Experts of a small language model: 5085 steps.
Below are experts of layer 2 (counted from 0) of a mixture-of-experts language model. Rows are named router (the router's row for the expert), gate (a neuron's input weights, with its number), up (a neuron's input weights, with its number), down (a neuron's output weights, with its number) and show model dimensions 0-63. Each number is 128 + 24 x the weight over its row's rms, rounded and kept within 0 to 255. Numbers have three digits each.
After each expert's rows: "mostly gets" lists some tokens that are sent to it at least half of the time; "raises" lists some tokens whose logits its average output raises strongly, later layers aside. This comes from a sample of Wikipedia text that the model never trained on.

# expert 5
router:100101103150148103108149155102153153103155105103151152152158115153152155101155101144104152150153104105107155105151153153153153102152152106140152105154104149153153149103104106108103158107150155
gate0:151118122104120133124193097129152088100108140080121118133130123111145127161129132159136140123136144121139113142118108146163119098163112152155114110150109103093092109116123163103120139123092146
up0:138154154115110089097076120092162083163165172115110156123117122115109122138154120155150108102122106122131098130133124143181156133118123115112146147139170155139146112126112157145120147053106119
down0:099140096135103176078097125134129116116179188147162112146158129139137151112164116127139130086127147135156144103096153108125113123108129128120161169119140116135124167086132183139136173145103115
gate1:141109118164116083093111103136116110113094079083139166125171085114162119135090161147113131106085117151105154129161150136140147148149141143108108144143124124112168129108125095120166146166135149
up1:122124125166136102085144163179163111122110094102095183140124139104109118130124130115147083167123145141102099134120118134102168108167108157161137110129119090116114120082111129137113146110102120
down1:120145099074130095155140122082130131119118108149092101150135124130109143130148144133100126140117134123127132091133119117117157131096124181106124144179136118093125133088118138065124102156104163
gate2:169125123121159110140155113128123113163151097085158141163132102112026129133097139127090087170126113121143096093136094088105140116179132157134135115140150128124112096099073152120140082094138138
up2:130105132101135127120128110104123161139122125128133077139137120131154125107130148090129149151100152075171104129097092119080142113151136163162179137121144110138102140124126143138166107157083145
down2:147148094085124134143111130131149105121124107152193123107112138073126112113103126111170133140131136127165067111157082115127116110156141133132147160171136152123121083126113092120093141125094157
gate3:168121102129105106154144159123116152123148128045104184131118157124140135160152122131086147100172084127129131095125153136161157115084145114092124121078120141143122149130138164137153135124157117
up3:152112123117109104120152167131096070109114140134103128103134087137112158097145082136103130113130099137136100146129165153133153064127117087129122126129117096087116095108073135150115109104146075
down3:123125098127139142150160149147086114156132089105155104084120097121122130103115108120115160121066089099119104136125132104108123140085121135112123134144101092148105109107117141118113124142140148
gate4:097135131124117149108105135119136177093157131139141114119127122102108121124093176135112135133136151157137102154115092120134140123101130134109126150095146161131159159161162172108113097129128167
up4:119146089104083122132070143132114116129114191116135119067118096109119133135118116115127157142111142109117183117124128166132138129139162119128119108172138136109151121171129072099121142132131140
down4:153133087116150145113145101142185148119154132114106118169140111125117098139106128117130160070120127180137157104132111152173130129163133108137153101188126145179113127096122139118091112094112124
gate5:132110137120128126107173111122102170094119162166117081094135120152108144129088154180162130091095125152141098111175096088160134092127134112122125141117124128136127148152154127117143113124117121
up5:143164132126107145060125146116117107120137161118141118106131124145177148165085104140126137117115142117141112111121198116098099127151091129114122119109112145103128128112105144111126138144082125
down5:105115161112147138146131140145114163115162145124165104134159163069103100092085149120095111128119123133076218140139118139101117105140149155150144146122159115164146161144146134150129129103146082
gate6:136160118120138151138156132094065171119062102115184124149124122110159102102085127128139105130104182112121122155158181095144109113136165143087109134149138148121126135130124168103127164151158125
up6:118128158117163129105116132114155136110157124123128164140146173126145162140131133187126086101138110099145104121148119150124165106157156096135119113140110110115161122098161100125148167169142132
down6:137151134095143160183106145106122136133163119154148088099131092117129132116116135119163145134133115144176154131157118118123139113128093180150176109133139160117119124128112140116121133153123093
gate7:150150136127143115137175123122132131095111137135157110147164073137100129106107130158137083125148116131148173145078132163136094124089087145150113104114146138116130110154133151105067109103115148
up7:124138118122150154140156134166133117123122142150121120109112114190137144125104111130113138139139137185109123166133123171157131143133116122121184111150125118044163112137122149084135121151105126
down7:168120106135142125184120107167100154122133152159114132104143142127146126138125130136070120128134098111134142144149102082082139147161145132082134070152101101122144121133143134102116142163102163
gate8:106138162120125087116151108153137152129099184145146113045103140130136119109177126121147113160098110115113124125139138171127111140107161125147124140130100094110124112102094130174137202117118115
up8:194151133123123134142168138117104137133144138168117071159149113113124144115174096180065098141120104163114133132148118111157099107160111140145139131108124163133129132114155142108117131131131128
down8:167110173098127098133145156113115112139121128117122146166157111147155151117107130082148099101088147160169109128155110132119122132159152134124158182176138125140104171113142143120151124159077121
gate9:142129155120121103162186136101087153094115169123113087108092157170108125068118103151110168130160130154130114139093107124153140158116167106146126108102144128102123108131110145107123107116178077
up9:130129109142106111153081100110150115145112125085118161135150105065141138136153154164141120143153162112110103112089171139096105134126107131164168086134115138154136118149143101094074133149134123
down9:179179149165119128133133151134089127098170122166153122120136139066134100117126129138153114118146110134187144120123137140105122111145160188164127127194160158161137137098135136113172116193161150
mostly gets: "way ", "road ", "District ", "inters", "Road ", "ji "
raises: "ization ", "ound ", "ordin", "ization"

# expert 30
router:122114123134197112052135160124128138130178129127185133129119110139209124128146136176111159137125137126098114081145139126154135135154147114158149092151111125131145132119114050110099126064129132
gate0:125147112135138130076134127116138134146126102104150104125123139102167139156159142142141135165162082135134125139110132106183114185172192121144101143127110118138091087090164116150097158113138067
up0:125151138112145093112143113157127114147101138115101166114113134167199152113112129161107119176143151145123144142100151135138121135140162153093148126146123141155084118065127133143144157154124107
down0:124158151144123123113148156106140105122173115120134131166154128117151152131139095102134161144124132146139091115110130128165143158180080194121154125150145127143131105097122159145152134108144116
gate1:113109100114110154142181077083163139154080118153128103106124109081131124130192132106139158162092148081121130099119130115143120128144125102125136133128113124125111094111080112086147173170129079
up1:110123132085168204125154134112109114135122125136146121154147112122193113156161152149120141140129127143095149107150126148135116110133088159130111117126086119134130110179123118129114143120138146
down1:078137151111114105131125108126098132126115129131113112146051098155104147127121151121109089144107112112185122122108145115130157134106144145090090132167088148076133118137091112133119105120131128
gate2:126115142099112149097128125118190133132144102142128129127154089129165095118137129134126112098070103115139105128168114152168110123127116155131135126130163118130151134174135151117154135121127108
up2:115124199148116145097131144141129129156136131131140132143115127131149100109157147117104117118110109140116153124132103117116157103111169157147138141148101127090136130133151168110155142150107102
down2:128095110051130103147144123116170120145155113104118163133097135138129129131075129144123104145156145143115154114174114107142064135191086125155119171104139128116156101140117120063114121134090120
gate3:078144109150131106142095147128152133115111123166098104128152127153102157108109135145135143088094126147164136103069137167085092121142122102128143159105132140134102138140146162122113103113131125
up3:078122176125106151147146142134080149125144125119083111082090104126154128128166134149124147122135102150148054090126157128139134142181180108110080114135092136108084145092107161137121156095130131
down3:166087123118126136102167127111134134138056185123131139120136120092144120121117109115135125103107192152086150131113107173143133106079113143125132136132120111109135118082113104106152141097160150
gate4:155100120122163109098143153110175142147127136124134140168115130163132151124116140092153150144131095145128110094156098146126136128077092115114119113123150113103098117141130072163087120122145129
up4:117169097125111133156133120142126142148152147103104174134111086153120121117130146094173131089116115135103175116111152147135113098144122160128167139151136092162163111142123109136130145050102112
down4:131147099092122123140141156123162128134110115100109136144107173071117103151140129141135176108116149117144121114114124106123099128118122133137135143152131120138094124104116139117133147070123116
gate5:134105125135138113106153115103118119138106108101128123105111108107156144108117108120084137111119190121143108090161125153140109137094138151136149139108135146134162127138078055110110099124151110
up5:134126118151105154142116160127135103116144133145147120143141125145095089137118127177160112117112128168161136140135115160141095099204152152110130150137117108110105097122127196149130138157089096
down5:154115098129112135105117072112139107153162095135143132130120130104140137141121143133136115085144086133135122150115139170137163137103146140110128110144136114125098155151159126106129147125154141
gate6:113111097145179081120142141141107117173126094128112142121152119121133117103169152106118167131159156143134165123099119122118073171142142106149162139141098106137123109162112139160160164195132147
up6:130143153147073126124129168124146123117110171139082134173131131125135106168123111142138142184133096125151094114125127143119196139120144108126126132136148116126145134137127099087132116132136132
down6:125131102171142133157107119151107106102123161190122119112138124147115163147156082163114120136159131120072147127168148139138144127108123137105131094068099126166135135102131107119063131086119124
gate7:062118140114156116125137146130112145138120117112109144173092132139176107095107137116146137166082129162102131084108091115200134140134164123133124153128129089095093122143140123122117153134177134
up7:139114141156120120130108135188117156174095160130137122120125138120123140116152122186097125165134145131098158157158156149105133148140144165117135093139108124117155140127130087154133128129099128
down7:160129167115076151120131130149112122171151099111110158145139115102103139123138114135139153090112140166125121176118171125101126134173134163181104101110110125097161138071106146123157094116115119
gate8:155150105101181125081118170116140131112145127171104116153111119098105088096135128149092170119119159129113097130143120126124127155103161091117170172165121104131109141093150108124073092154115116
up8:147137115130151131117124161133136152091128122161124132151105128112146145120093124164075153147147141111131126116101141151129134158123121115128165185126150112129149152114124144132135087099122116
down8:161083128119148135156082141166105148143136161130118155122134099061117112146154151112128116132132160129097144128141148081156119155099126170070117097105139088136160145112129099139097132172143114
gate9:154120110149148107087112127129150137107145123145167174134148108145101108118169120163152082136141124152173118128148136110146126150113126085138144119145131139115155085099095106132139097127083159
up9:118113114132087128119131136131144148100159156133120171158158122107142121109143149095156120152147128127170100110114126130176124147163101118113170185161158110113135167157165112158122111118167152
down9:175145133140135108102105096152144136114144175145113134138136144124120132130091171128179136137183113142137156106119180111138126121131105148154143128101141110125094093122110100138121079134133118
mostly gets: "classification", "Scientific ", "Animalia", "Full ", "Born", "Directed "
raises: "|", "(", "and ", ", ", "| ", "in "

# expert 21
router:100101104151150102104147152100153149099155101105151151145155117153152152097155102146104151146151103107108157108152149150152146102153148108141153104153104149149150153102106106104101156105154158
gate0:147145108159156132161121176141108146114129140102157129089113149100138086094107133171165138138124082093154156169145153123123092138149134149120164153123151123185125097086132168126124163113147135
up0:164138080140111162109168126120128126124120120136096103158090119153198132128148167136151117152142135169122124119118094121132110146161116144136142121142095118172133144079101109139163142118122130
down0:082121120142110166094121092118139163133119163137146114088171094162118096101133112112134095106107094132105127139142099136121120141149106101117121110090129112123094181169106164128141122128126112
gate1:104116113119128162179129145129151102163141144127113117100151108149091108115124127086114121087144115180098092154146138135156153133097088158136101103116126142136152188155184107098122124113107146
up1:157116164145181111144128120119107160097114110154120176102107096103105151168123145141118076103115115109081165134141089100137122142110159096135117142137138128104145157139075115166077123166153150
down1:128129144125114175136117140117102127144128085113074111128129076154143073138113103113098143103151095162111116102121158144124112160166146141102100117134122152121117107160128129106144083118131093
gate2:132133094117186082147164127119142104108156121144111145133165137145106153104161145091164135123115101104076120149110141122159149168108119123115130126134103146164117153133109119076105093145133118
up2:156114142162108109124097142148179157123162151154124128138175101136114113135160091167161175128151182146102099131133080145138126130151056145136146128113138111142193098125138089138103131143143139
down2:167143111102114075173112153110082141126107156082110144113100110154133144116107071119098110105133117142164129111143139063178147111142149118141168121134154140116112141111102092123143141123106104
gate3:116146113164113134161139103124146134163134081128158143122168145121131105124118142119159119109141108145154144079157127120117101149131105149137136149151091108140163133132097118140142126135127138
up3:144134151175127101160100146114151148113138123132107109095115133111139149116141137130131088150134155096138133114089102136142160132132154137132104092134127094131081135115155140116137145111144105
down3:138156111083127140164110129114133132135165126113146136136127148113175144168121105120125138136131143136134117147130161042138132140137158157158119111099085148133133104086155130097126103148137144
gate4:154153168122135098180144145134135168131162123097114097114109120160135147128139128149126110132119132163165119130120121140098117158131118104111098119097119133143154131165159148115130121096131159
up4:162136127120136123149137150122107123066123064131121145130135134114109129179158125141191154065153094101128166152122125120108152155180124123122095128166092127119129131102146130125125116126117135
down4:089149133147120171135134139101125139112130117156132082139136127099117121100127167158158125164125125094129096122104139144117127146182150101103146136132132105161127140140178148118135085122099129
gate5:140094117089112182125102115155142170151139102113130136110156131151104164117092171148126143151120104154147116107106129142150113135103162126128110104177140129108126105141180173087096125086125153
up5:142156083131126121124121142125135134117075139144084185110117160129124143118150142142126128127183133084139120127158104165150138126149140133177132177148133110111165118136121105160181118145143108
down5:090135128119157089162105117143186159122105124127132117114121149134124161153138132164133144088185163115166146100171156161155132094146159137165138138107101137124121140101152143146153112129160126
gate6:127145157117148067084152124099082137135164114093142121166118191174135124149137124156102076131084141161113101113144119140140138137126155158119095128131142137162108173119141172091113119109124150
up6:112071148102145117130145119124077131113138133094108139068142140104134114082130128118123114166108115122154146134100141140138175104130179154125120110132120122082141118157104099145209140141104145
down6:120093092139140100130093120133083142147120129086157119141161147085121175157143114148138126096136130135106107160169128131122118133123125099084127113134134188185118162139124097154132136125143099
gate7:101163163145103071111149132132141101105129090102136138107143125090130142129128126121102134164175149089162079145131143129105122148137136109151093204117139114130094181156128148121117107126146170
up7:125121168113103172101137136113103134075121105104126147130156161089153092119128134167155150171187119148143091131167130147138115100123140135111105115142138105103128110169109146142117134171127147
down7:108148185112113108123144165056147145110122146134129121104142132086145085126099169163156125120158121131117088173122162164098134119154112172138116124146134107107105034153094112145079130133139121
gate8:091097120133106137160131179131099150152106098138134099158168130155124143124172093163150083107052137174117128126127123147107083118116158116097091115137113077119115121130097112073084123091086152
up8:109136167139122110142090163138071118132135113152135115090158112150101155125095185136130148094130133117144100136066128142146113113109149121119135119108151137138121139163174138102082123073109138
down8:163115165151127138126113141121158086162119114111109103093124111150182129132122085129161149112155130135164117116094130147129154099160123138100131106133115134140168128164149129155115126110134106
gate9:137127168111128088124064126101118097101152155153131131133100102138134136111109127116110133143150127106109145114071133183150113128121108108146118145127143111143152139109141148105122113053103124
up9:098147167146121136138148131116119136112151093159155160189110126144117101128133133139114148120146146100096178120113117108127067149140107131078128133099144121084149145132121093194117129087161170
down9:131143172130137110114105136121102107149065155152121129148135170158113148140152161118118112124091149107145148155128123109140123172137163126162115112166126134173077117129182081080086141141113146
mostly gets: "this ", "the ", "region", "pre", "pres", "inter"
raises: "aft ", "aft", "again"

# expert 29
router:106101102152151103104150154106152150104148103106150149148153113147155155100156106142105148147151097106103162106149156153151154100151147100138150106151106154152151151101108105106101156107151156
gate0:070096117109074084118094107116100088110153133149108144113116126175136142121150168127152181124116120132129114138107114126145110104145142141080129126131087095106153112150150119108097134123153112
up0:086125106108170132124139165116136135134115113105144165140149137092117133182122091120130129125130109158120108108124122126116141098115099111133124113108133099103125142119154147148126089153122127
down0:102127144125138097112133085105128158130112115121080108095131117124140112121149121123179122130131089116116116134121114136146104128095102128097102104151154117102082094138171164130127125124145136
gate1:157102142132098119107153131126181164118131095103137143144086135153121116116136126141094136138132177102184095113114082126130135083096134120106119154098117160189126134131125137135112114117123132
up1:128116131158081121120154143168107133162101112110144156183097138134135134147127132185132110161149146151143074179108091153141118111136145116138100140137109144102124122093112096124116117103134130
down1:112147143065204123089136106138109068173104055173096123141120152133159101112123137159134141116156130144132137134121128151119149147118139118107168130089127108139165120134170127132153086152165138
gate2:171124150134156118165109100126093119087119128152128131161149117125109152133088165102175147146154158129167082099132083115111086142186137146106127165170107175132097088091119075138123100114098160
up2:105128133114106141156126136131106112131136140160170136161142121158140117163125143073137098114122145094150161062097112098140143178121144120151136123146087171170171129106142103102118112169120097
down2:092142090133100123128126140126166145115112120105141096158126090096135177097128138180121126126128119080139113149130113103150134106141126158143142129167170116146106126109155111143098145161146154
gate3:116111134121150114109104105092144135131122092110147116143111124113151118133122162089131079123180077138140135092144156122116062181132148137152150142168110105126152111141150139109159114103100134
up3:129114117160169124170117096099100045106102142113132115153114118154126111133091111134147096132139117144125165157146163087112113127145121096100109120122116116133085145145165141129139072099115127
down3:129087135140141146129122141111118107138129113075149112096148089129136134114148172122147139107145113148110146129116124133156104108115088148116120140114065148104106146122111142076183112084191139
gate4:139120130155108164155143140150098093117156134132147189128150150122148132103171094111140131162142120091116112169120097157088129130108124164093140136147110119162090166137174135206106140103105126
up4:121131109130125104131177123131174159132120158140127173108139123114123128139112137082128068111107101145110155067109137143136131154129111122162112169082164149102127125148088138091087140112143173
down4:149126156184150105113140133088127094152155114092119169110139123146119130138116125116152149116115122108111140130150135148172165128177145167141145090129119083119147107109134135098122139161136129
gate5:143132127099116141128110160145156160105119113115142133094146145116140113134116159124153126156145082125114145094155156122133115139126132128097151120139126126079116101090093156137130128163112171
up5:171086160141137134153141137169128105098168116147125113100092179170134130149140140141136163144118130116165112086126111157115143102079124145144145123084102154233144120111156118124152107122103148
down5:124146156108100110101110153137153133117194117132159104104117127135108161127112174140099121136180160108141138143132139138126143146161134119147063085107147102149101142092143130133181129144090103
gate6:139112101122130099112135108160155130095153089154147152127098151110110123137136116170151161160084110123095131107130139127134096129164078143134131091128125107140097117120138128119138141138151141
up6:095157120123113127127138166148125100067114091057127137145139106157104113104073162086143164112143122140124115126150140133143093131135151111104151148176141148164115080135129131107176138116102140
down6:105123105173130091146157125146108139161127122106143135112085118178110105161122171123112131084182120151133136118131127126170121115125188143112070118121181138106117121171152107135178097142129088
gate7:144103137137100148117086126122100152161154073103139101120144149137126148124086137145128113140160134141183106112168140119102129139116124114135125156094161127126140155119117138148120132148098131
up7:111096150130108125146123161144141145119101118152110113117119144123190109125098103173161119127131121117141140096105160080147163132134141118125090095163139120101139129102148145112146133105142119
down7:120120103130149124122123154134133139080140125117109120135139123110132125118132113132103162133095091113137173133095166107142124090169135109151107097173125117129096111117148158096129133147121178
gate8:128136138146110135083149119133153106078149116105147128121090130125142145118094115115157124138151145158097127114103098132071173094113096103103094178085152166091106131114170111113118114123136099
up8:162137114126135155114104160109092095091125140084101139107120139120138118124121186102092128146155129175090170105117121108123155134099146126128123138113118129068144100146132109113155107124165154
down8:076125125173094105118120156149126141119159112152113163132169098167121092108139150190140143104145167132123124149141115126116140125135132133086109122136108107084118117145143108130126083137097154
gate9:124092105108176140134114128132090104136128150109175106122135139166147151113132179087109101085122109127104103132127099166128103133119138118138094163135109086135095144166150187140134114136140139
up9:108078140118137132118132140127094121131136132116119098119107118142117144103098108143147126108065113094137101180117141181114107120102160133097141129141126101082092142111190123103145120114136133
down9:157107115195111154129122140108159111142125150151114134108115116138099120137113096129143115128088123152126127114142155096091148131109127104109135137125114099177145170116099132112142135164107127
mostly gets: "soon ", "whether ", "sion ", "term ", "sugg", "too "
raises: "ined ", "connected ", "ited", "length"

# expert 44
router:103104103152145103106144152099153150102153105103153154143156129154152156102155106147101148149150100102107156104154151154152152104150152104136156106147101152150151153101106107105105157109148152
gate0:130089105107141102089141101154146138152141159107115092101148131126104158109097094090127166146119155192144099087154157131156155133140132141140146096113071127142116100119138124134175118159127095
up0:150123099146125088110088108140150100154145165095128169105094125118101091074114141112108109124106153154120125130158144107071140155128117131102097122147117130145125129098135142130129146163151104
down0:165142144128100123149109140136099132104128107132187154194152100122138157129151155086088104156161142124121109120136133107101133108106127128108131130114130105112131106105082138131127063121140122
gate1:167141148122132107126138081127100158123096089156127129144098113110117120121143112100108104090140110137134134079115162159116166137155120153162132116167130136123084119174157115075109155112122145
up1:149153119113130122117151109083129174142100131109100136134077161090143107147103090173150136112115127195124164182137117136144120157092124144156140119113114141104134110124096118122094149144152092
down1:150139107128086107158078139147142071135109121131128124117107090090169163128136135130105199137102093141099115116115121112067107136125141111134131118151106179111172135158098122130158154119133110
gate2:148153151154178166132182119158125097158124108094164151140140141124166132130154131139088142165091093151171141153106124112174135103094109126163094140115100131126139156133122124113123121151134101
up2:085125126097127142180158126150125144118139124142171113109149112104104128151130162182150093152130088134164155145092134103142083129161077170117124126130120122120102146124110112121111158125142109
down2:145097159122140090144111133146125110149171138096138139119113131113139134134116155136143181154147158111059138092103099087161120130125088127123126108116111080142135112129157115134165121182161124
gate3:153086110121137156112161119135109101119126117140118117147113096125149104151105118167093182114128126130103088141105150130134142152099106136137119152138174146097089148115171178109126141155112117
up3:166119140097164107159093142129149127133083150092079112128103129109157124110098117097127187128122107105165113068119133159143111162099126111084156131100131165107146127145109135137092133105145096
down3:096143096065137169134127148138098078110108135166153144125126120135079140147166138157133177135121103133148122147138113124110117150125078106105098149078160106136116127116109107157146092130140145
gate4:117127096130173148127170143093139138141200142122138123145137160181116131117130101134152154072137141136106093114112134117136129117147169130166109206123151131132120139119142142198125164144172123
up4:113146153169153168120122150094124158139122105145120117085122084155112153152110094114111160123151150147163129069112111154143155109132126130128141161130190099112126110148134184121139142119162160
down4:103160111172137147111132082124144118121181144157128154100140095119128151179108168096155149131095140151169136126118139124127187106115110091132100130110142137098116138093107152144157136124147099
gate5:126127125122083118103115110086097117131129172139105161172125091121102139097129070141120067174119132153077099119132126165164137119103138128116108105106124128132156118144118127115112111133144152
up5:097100161093151111131137108131135126109139102129140170149088133121141132125149141139141166133076120105160119119175131152156136117133156115088119124168108130092147159114145118146116126187137102
down5:113124120140114154119143147139150194125129149071138147097133142123110136072157094123107111135095141098172181136175169103063126140133154089130089110087142122136177148101138135163117115108160136
gate6:158137146101109143117105157114148154150124141113156126172087135152106183131131123091097120096097092132095123151131076096144135128118093102124138123139128131117101102143096115135116158152098122
up6:154127124164069107104123155139127071109142095123151144195154124141088077151127144148137122155106170099134131153152144107164164141135129141099173115095138100089157158136151113155135151097139100
down6:128159158103136136131125153153119154132126095149175066126135105150110147135129082096147160149101107151120108133113148139113081135136109154129083085150129141150143163142158128130119116096132159
gate7:087080090096147113142100077124075068115162148100123120121152146130109126075116148147130142101175146158130128165103155162153137137141142117075134148117123124121146153130115161167126114136094143
up7:121158121139166140152146160147106143150150150105146147127163121121155139113124078164111147220129088093155105139168121128099136160091130127110115153153164104101101154113120143120121152129093119
down7:113120120104130106142121132151104095116123130112208136168151138136136098068137145119154084120146196144151124099115133122133072181096118130119116104164152110145143109141149104125143139138142132
gate8:131119142151119117125137118116141128145128130078124113108114122162144112120141138118115162180147110140140152121135146116103143160111128133134108151172157141141140102091125126148115133145164167
up8:083150116127146129167114154167119123112119162141094114169103156121174145112106138137099106154131112154098138153131110088109122130096137134079123150099157072102133117119126147104156131118094146
down8:141125126136097105051087111103150084173119097166115112108097148124135116088130140125134103171119149126132115147153173127121132128126141136099144141138131144110111157116104123091109113158125129
gate9:148098131102128144102159150082168107078153103131126141143121095120127106128173136113134114107073150112138122116096096118143162163108152109144134156134146102133103158098140123097097107145129113
up9:090108082174149155132099125135111140110105116134118112178139102130125073142103125172113154091153142135185122118120113114141146097114097163127138175125148131155117125176117105126080160149124119
down9:109111149116108132122110177115142160127147127161091173097152100124161104102127127103130143105168127091111117138139141121124088142133133107165119109090091172108119108122163118107160160119143131
mostly gets: ".", "Carlos ", "Real ", "Hot ", "ín ", "Gls"
raises: "iev", "nov", "hum"

# expert 14
router:104100102151149102106145149108154149102152102106150153152155119154153158101152105139103150152153103101107158102154149155152151102150151106134155105150101153149152151102106108104105154103152154
gate0:151137128162113131138110089135112112139104120088162133123112165111118085124097102129074151133122085146145135135133121178200146166107158105104119162151109131146116083139094132146145124102120151
up0:093135109172082113136154093134107151068090150131141145184130124110141109131105118171112134108108159130104154138106141120086128086125157139130095135140114123121165138148138101078119162115105113
down0:166124167164128094149110115115157115108099157139091133130142120091119123129122115183097168172093101143148126138088129134148145122150122182139165152095139107099131135128111149134144158126131117
gate1:127146151171114168161108100098114125141131152110111125150108106111164146119174132167091119143123121163120136122129202112106124136117146074098109090100155114124109119122104116140139140119150116
up1:132134129115122097109084128130167123134134088114172118108135171102113105081150161115104102114172147081115134073159111155175124136139142152113164142176138129143136094164136162103173128130133118
down1:078117163097118122121118105085123134132116097080169113083105121144120086148121102171089141120121109144126174107157127126112117122155136126095101157149169109120114145129125088133101110098110159
gate2:095135128135110113115081135126115119142124096111138123125127137108151131124101115140106141123113128154115135067112121121093163148077112163118136092149132125090113126120117115120145134144148118
up2:159162136144142119115140149121103126111124090120109190145105132109159094134152155131145134139140142115133139123113098165144145140115098137102128143117121130128112129105146112110118107126133107
down2:111098112150132096165117136089127161113096070123114109168125142097121126182153089144121128065115148150083100152081106120107136111135126132119092099152090141188156101116162117082131112152089139
gate3:122094107147115156112145117122110096149101147132140090107089084131128171126120121141111115169134091158115088141145104143128131130160089121120156131107162132150125153109087127130149105150132165
up3:126106149115111089122131165082129125140171130139124087110121099140103094088139094156150154149123106113145131136095127160135133132090126096140110112146149149123153183139133101093106139071134109
down3:123130136153129102151122123163160176068124112141147128083132153109128128061123139157120092126148125143182163117118141158113124100148158152114102107131141118145138119142095109108145087092117117
gate4:134144101119115110113145144174141114106147148094176131154120129107115123150115100124151129102126133132121141114121155138150104125135067113175150118153144134093154105122122124171124138091121114
up4:151123073108118078119137107133086105167115115128149123076154157141147133148155108085104105097078126114129119095144117194149131169113115127127105121121125117118134156127141137112097118112108115
down4:121157136137107104112115118155139149152112131101132125130159131080152114092075120156147107128150099102111151119161131156144115124176099170113122164126128125120125102134083149106171089132115151
gate5:114106098149133103136100101126112138152120137121120130160131163103093142108094140156116153086165130151117160141106119151074130107142120132164139101109136118140136131142115149172138140173121092
up5:166148112095167143111143128143168160170169140129152136149142138165061129152072176167133151116110115194113150124147094083104124117091168108133140098104119123101178139125128092144135117130125136
down5:077147141153140072157104130109146153132110097088138131087127139117162119155091119099142172119114119156136127123114142110135138158149140122117104076101146124106189169094131158117095128142127117
gate6:165149098113124083142095103144139090127171138142156125151126119131122143148151156122150135135163133157123144143169114163121147120099143142162125171153158142138142142117136102132135134130131112
up6:085143119130100130109154109116110149059171142100081125106145120111134122077129125166144170129097161113126108130121158096135163189125146125123135124110155121099151177130114164111141102097139167
down6:120156147130119177093103160085077118156133125156118095100130091131094112116115130118143122128122120114077106134135108179142131162095115133111120144129107135135168119118112128144140140073112111
gate7:150101086147112102147089099125123130114103128135120162167107149128174134131114091109105058117105130108122118129098086166152159131144111136127152119132166109089140097124109122112112111172129133
up7:138084099134118130140133105172111111117135132145141185152123117107121161164095145083146158131132120079120120165104138150087111146156117136153164143127082124117117085139080144111106122169136148
down7:126110135122160130153110141147124205185145101146109109151123126131148177118109121101155068163122099153146132110152107148106122175108147123148167118080162164138085127136110136125121134090136169
gate8:139060122121130128103147139118139092121116123107107161082115127137143140117115096136124126109133112130121146118160133145148154142110145146140093116095152136113135143138132131134099130084150104
up8:136103136150115131091142117114085140104089113116089149158125146108145101119145144141125171158107160151126105146077134104115157132152152134165139117115111073156131146150097114160118105144184175
down8:169111101123152151163113111125145152127123112140139128120128100156151125145169132076161129146110139105113141094109171167127120094096154133135133137151085125138140175128117159121180143115130126
gate9:060119136147105129134074157158152134137152137123156146110152140106134145153102168117088161142133112125121105137156158125144137155125108117160142116094074099130125128123108109150093145175141119
up9:138129144140119110136129145123160120137088112151172180142117113108138129151120153117115127164155097134144133149159101141099110096114152090109097115090121138148150113146152122139137158105126101
down9:132168142126134123149126123110110093141169077166144125124157109074126161129065148144108094159087101148088110112098112132099173141154118095156100113117121152113144124141140160106106140138083111
mostly gets: "married ", "ob", "Award ", "Genus", "ated ", "ive "
raises: "density ", "dynast", "trait ", "%) "